config = dict(
    n_layer=18,
    d_model=256,
    n_experts=32,
    experts_per_token=2,
    d_expert=64,
    d_shared_expert=0,
    activation='clamped_swiglu',
    moe_layers=[1, 2, 3, 4, 5, 6, 7, 8, 9, 10, 11, 12, 13, 14, 15, 16, 17],
    router_score='softmax',
    normalize_top_k=True,
    routed_scale=1.5,
    balance_loss=0.00113,
    balance_bias=True,
    router_cosine_scale=20.0,
    init_std_router=0.00824,
    lr_router=0.000488,
    vocab_size=4096,
    norm='rmsnorm',
    norm_eps=1e-05,
    tie_embeddings=True,
    optimizer='muon_variant',
    lr=0.00266,
    beta1=0.93,
    batch_tokens=65536,
    seq_len=1024,
    train_tokens=278500000,
    steps=4250,
    dataset='wikipedia_en',
)
Below are experts of layer 12 (counted from 0) of a mixture-of-experts language model. Rows are named router (the router's row for the expert) and show model dimensions 0-63. Each number is 128 + 24 x the weight over its row's rms, rounded and kept within 0 to 255. Numbers have three digits each.
After each expert's rows: a language model's description of what the expert responds to. This comes from a sample of Wikipedia text that the model never trained on.

# expert 26
router:111155162137146152145128109157124117104128152078112101140105078113123135121066163144109130090127138134140177128160127090108151114167134102104130111085121135135093139142130128133143090145176161
What it handles: Place and person name pieces in addresses, lists and coordinates, such as North 'Carolina', 'Mc'Donald, Guy'ana', Maurit'ius'.

# expert 12
router:061145140167122183126133125089134151132166138135107143099146116129147086110144128109129082114158114141138155102126107111140128147160142087157119097092131122125106119129086156103113119145117104
What it handles: Line breaks and pipes that start new table rows, section markers, and word-initial pieces like Le, Pro, se, de, especially in election tables.

# expert 2
router:122157166133104137157075144146140114147154143115110126110136115126117120110145162136125130097135144117149117153098120138110102137124142155126133118112093149165119166116163147112102085144151119
What it handles: Middle and final digits of years, times and scores, mostly in tables and dates, such as 19'9'0, 18'8'3, 1:2'6'.96.

# expert 29
router:122154144149141141098144162105143128154130142138136146167158151120132130121155166084088143142135101140143134139091175174154118125102140129131127085141137112081145119146084121120142127144133126
What it handles: Inner pieces of ordinary English and scientific words before suffixes, such as del'iver'y, enlight'en'ment, reg'ul'ator, thia'z'olium.

# expert 21
router:140142128156133086097147145129118126100136132164096119159132115096147154130099108161125197139139121094129102130143158119115156094157102133109103104108119101162112099111125145119103115132138138
What it handles: Articles, possessives and quantifiers before a noun phrase, such as the, a, their, its, several, many, another, various.

# expert 10
router:103130102080146108136133144068123100132126090145175140124095148116192132123153119150163147104141109109092085147142113183122085107146128162129146102143125127150129102146133106154152126115107089
What it handles: Pipe separators in table headers and election or schedule tables (Opponent |, Votes |), plus place nouns like School, Road, Stadium.

# expert 30
router:146078159157092134115131096108122129162113120133086121121149141162092138111110179119084117143123095143130152108130079159119122118120133116118154090138104138096122155105104127129124110122175124
What it handles: Consonant pieces inside place and personal names after a capital letter, such as Ban-b-ury, Gett-ys-burg, Kore-an, Stur-m, often in football squad lists.

# expert 9
router:124106171113121121114160134191134099111146125103126136123112184113140165127110142138085119145125118126096100135138122094073114101130122135131134114150110131100123116135172107152143156082100151
What it handles: Month names in dates, compass-direction endings like north-west, and closing pieces of long words such as phys-ician, pandem-ic, approx-imately.

# expert 24
router:111128131124126134120105118112097122173120148159128131130091161119137137141114138136140164112144110153104131199140086071099082100160138136127126115090108047130110112147125143139160158157142190
What it handles: Line breaks before tables or lists, heading markers, table header words like Votes, Notes, Ref, and digits inside statistics rows.

# expert 31
router:084153158127168108142162151119139125132122165108160127132128116123139149139133109122122105167093153136115090159065132133117129198101137133183128174140147131168098122141155137149099107175159127
What it handles: Blank space tokens in table cells, R or r word starts (route, risk, Reception), per, and en dashes in year ranges.

# expert 4
router:122173127122140149171120076131095169138118113152145145126152108114101099138073169108142143129138129091115105142122108144134134147138128124161151040129175111138157139125134093142120127132122172
What it handles: Pipe separators late in table rows after numbers or names, semicolons in number lists, and pronouns like I, we, Me.

# expert 15
router:115184124131127124110162109166141115140156140144097110130110098107095148130112113100148147116109131133103159145137140093122146122164126121154130125123150169127153102069088142086134086102127146
What it handles: Words of time, order and degree such as during, until, late, early, most, more, first, near, plus the in prose and mid-word verb pieces.

# expert 16
router:103139079138163119143130118128114153115107110130125106129136125124093138098133110109128153093134101145123080145119134169144115099114132110130086150136174103134145135125113154116102079170102131
What it handles: Opening parentheses after names or terms before an abbreviation or note, plus spaces before dates and letters inside acronyms.

# expert 3
router:140136129133132140115123116105122100119128133067130139191170093139146142161106119088089120147133125177110123139120138128125117098130129137106107137125114129095156125156097132139095148148151126
What it handles: Short vowel-bearing pieces early in proper names, often after a capital letter, such as Mar, Har, Min, and S-or-on, C-ru-z.

# expert 13
router:149081101089131152172116152162133158105086076167108132132101126123138141099091086152115152126148136119136118115112143144150091122127129152113130129143159112138097148133125101129129163140100161
What it handles: Commas, and, or, ampersands and closing parentheses joining items in lists and clauses, such as Pitney, and Van Devanter.

# expert 8
router:111177110127122147140130162122144151137118149140137092141121129059121145114107074127152154157105089106134132137115149146139139112155112131155131105100175101147123105116087091103120086167109140
What it handles: Verbs such as was, is, were, has, had, been, plus to, a, with, not, usually right after a sentence subject.

# expert 7
router:161125092118112145107087148095163086134125123087144110122155127126102103145096134131129124141129151101190103152097109162163112099124122133139147132071140138148152140125143118135147131110115134
What it handles: Word-initial prefix pieces like sub, dis, trans, inter, plus compound hyphens (disc-shaped) and digits inside numbers or formulas.

# expert 0
router:101122132096122137137131143116145103109083144086114141092128145134122177115144184134139122109156126124118137120122153114148132085145139128123103133142156144103130117110106116158127113128128087
What it handles: Lone first letters of words, mostly lowercase or capital consonants, split off at word start, as in M-owbray, H-itler, m-achines, l-ived.

# expert 14
router:152159129122113114130145126104130104131123123158113112123126135159089160141102108065145136131163187119160137168143140107151087112131113135129120142140143179139116135132078116101138060096135098
What it handles: Mostly the preposition in and In starting sentences, plus colons and list dashes in taxonomy or See also lists.

# expert 17
router:140135090124156116114106121133113139124131100153175101114098147128144140113118090144093167134096082094099129142096130125112138117160134092084139122114125132104138161122140134140132148153112116
What it handles: List dashes and line breaks before infobox fields like Label: and Full name:, and section nouns such as film, career, work, information.

# expert 11
router:118136105120123144099113142132105101167113174134124104129138112090107115129169108083113095128150152125139110085162119099138094132103140147153119123090126145149119116151114166090122132157096156
What it handles: Sentence-final periods and line breaks, heading markers like == and ===, closing quotes, and capital V in names, such as X'V'III.

# expert 20
router:158139151165125148096158152135104093146117101160151087122120141155119148134096131134162153145153154088113130159143122133136110151150143157142120103131117160142133135140098118104102136122089103
What it handles: Capitalized words in names of organizations and titles, like New, World, National, Association, Government, Board, plus the leading 2 of years.

# expert 19
router:096125132145123121117108141119092078123126127142138100096079139160127147155113121131080153134163134099111121177129163152138142121159130158141080163116172130150175142149143123107119097139129143
What it handles: Lone capital letter starting a proper name, often in tables or taxon lists, such as S in Sigma, G in GitHub.

# expert 6
router:165162118147141108145102137113148093108150136128070156091144122109107139169127140153174167121127152154093162204104083113136141146146135106109121132151112164154150156118113177122148145160095096
What it handles: Spaces and digits at the start of numbers in tables and measurements, capital P word starts, and prepositions like between, from, due.

# expert 23
router:134151131161147154141107148101090131120116109120134093140100103113130102114134118104121107122110171125126109134132130133114150131148114153177161150110135127199188117102117128120161121150075154
What it handles: Digits inside ordinals, dates and table numbers, such as 3'5'th, April '3'0, number words like three and five, and capital A or O.

# expert 27
router:143088152110112166113137107168152116149152128122131097120079159130157103095102080157136148138141108100139126129144133145138167147188124110131138119106141136094103137113141118189123119163078132
What it handles: Past-tense verbs and -ed endings in biographies, such as released, began, launched, plus he/him subjects and numbers in sports stat tables.

# expert 22
router:146133123097123125127100118191119139162149133178172129151093179142138119154132147101096148179115087134151125129119102103100124147100127176101157119144110119136136153090103155139093121122071137
What it handles: Closing parentheses after units in infoboxes (ft), unit words like kilometres, years, and relative pronouns like who, which, it.

# expert 25
router:149159075162096145150152133148095160107163136136153118115136163101108127117129116108161165129128153143093138147128133162144128102131125104101107110142131149170112148086128146141123109135146126
What it handles: Prepositions and conjunctions after a noun or verb, mostly of, for, on, to, by, when, as in status of his.

# expert 5
router:139125129113116143120136140129116135164123118119126142165172121093201098121121165137073142176131168138149094081100162126099104142107089087143197109133089139135125128155124117127090107129150152
What it handles: Word pieces ending or continuing personal and foreign surnames or given names, as in Osayi-Sam'uel', Mor'era', Le'ah', Pad'ura'.

# expert 1
router:116112142104142084137123114084080146110095096109134091111146137120119132132123125136105150063119149117140109078123128126164107101176120095093147108111085126147144160152155129156090149138148128
What it handles: Final word pieces ending names and terms, such as chemical, place or taxon endings like aluminium, Tucson, Redmires, -idae.

# expert 28
router:096139126133100115116133118118136135156157149108110146100099111152083130112120101152126152133114163120126103160125119119150147121101154119130142109127122138070122121075128156114139135072105110
What it handles: Opening consonant piece of a lowercase or capitalized word after the, a, and, such as b in batch, battle, Ch in Chris.

# expert 18
router:105154110154112110090168157102173120136117154147113151153179118171105151072101162125155108118122132133152112132094148130099126146101127144081095121125125162126118117102149121094167156129157168
What it handles: Opening stems of Latinate words after a prefix or capital, such as ex, ind, separ, gen, inc, Christ, Aust, common in taxonomy text.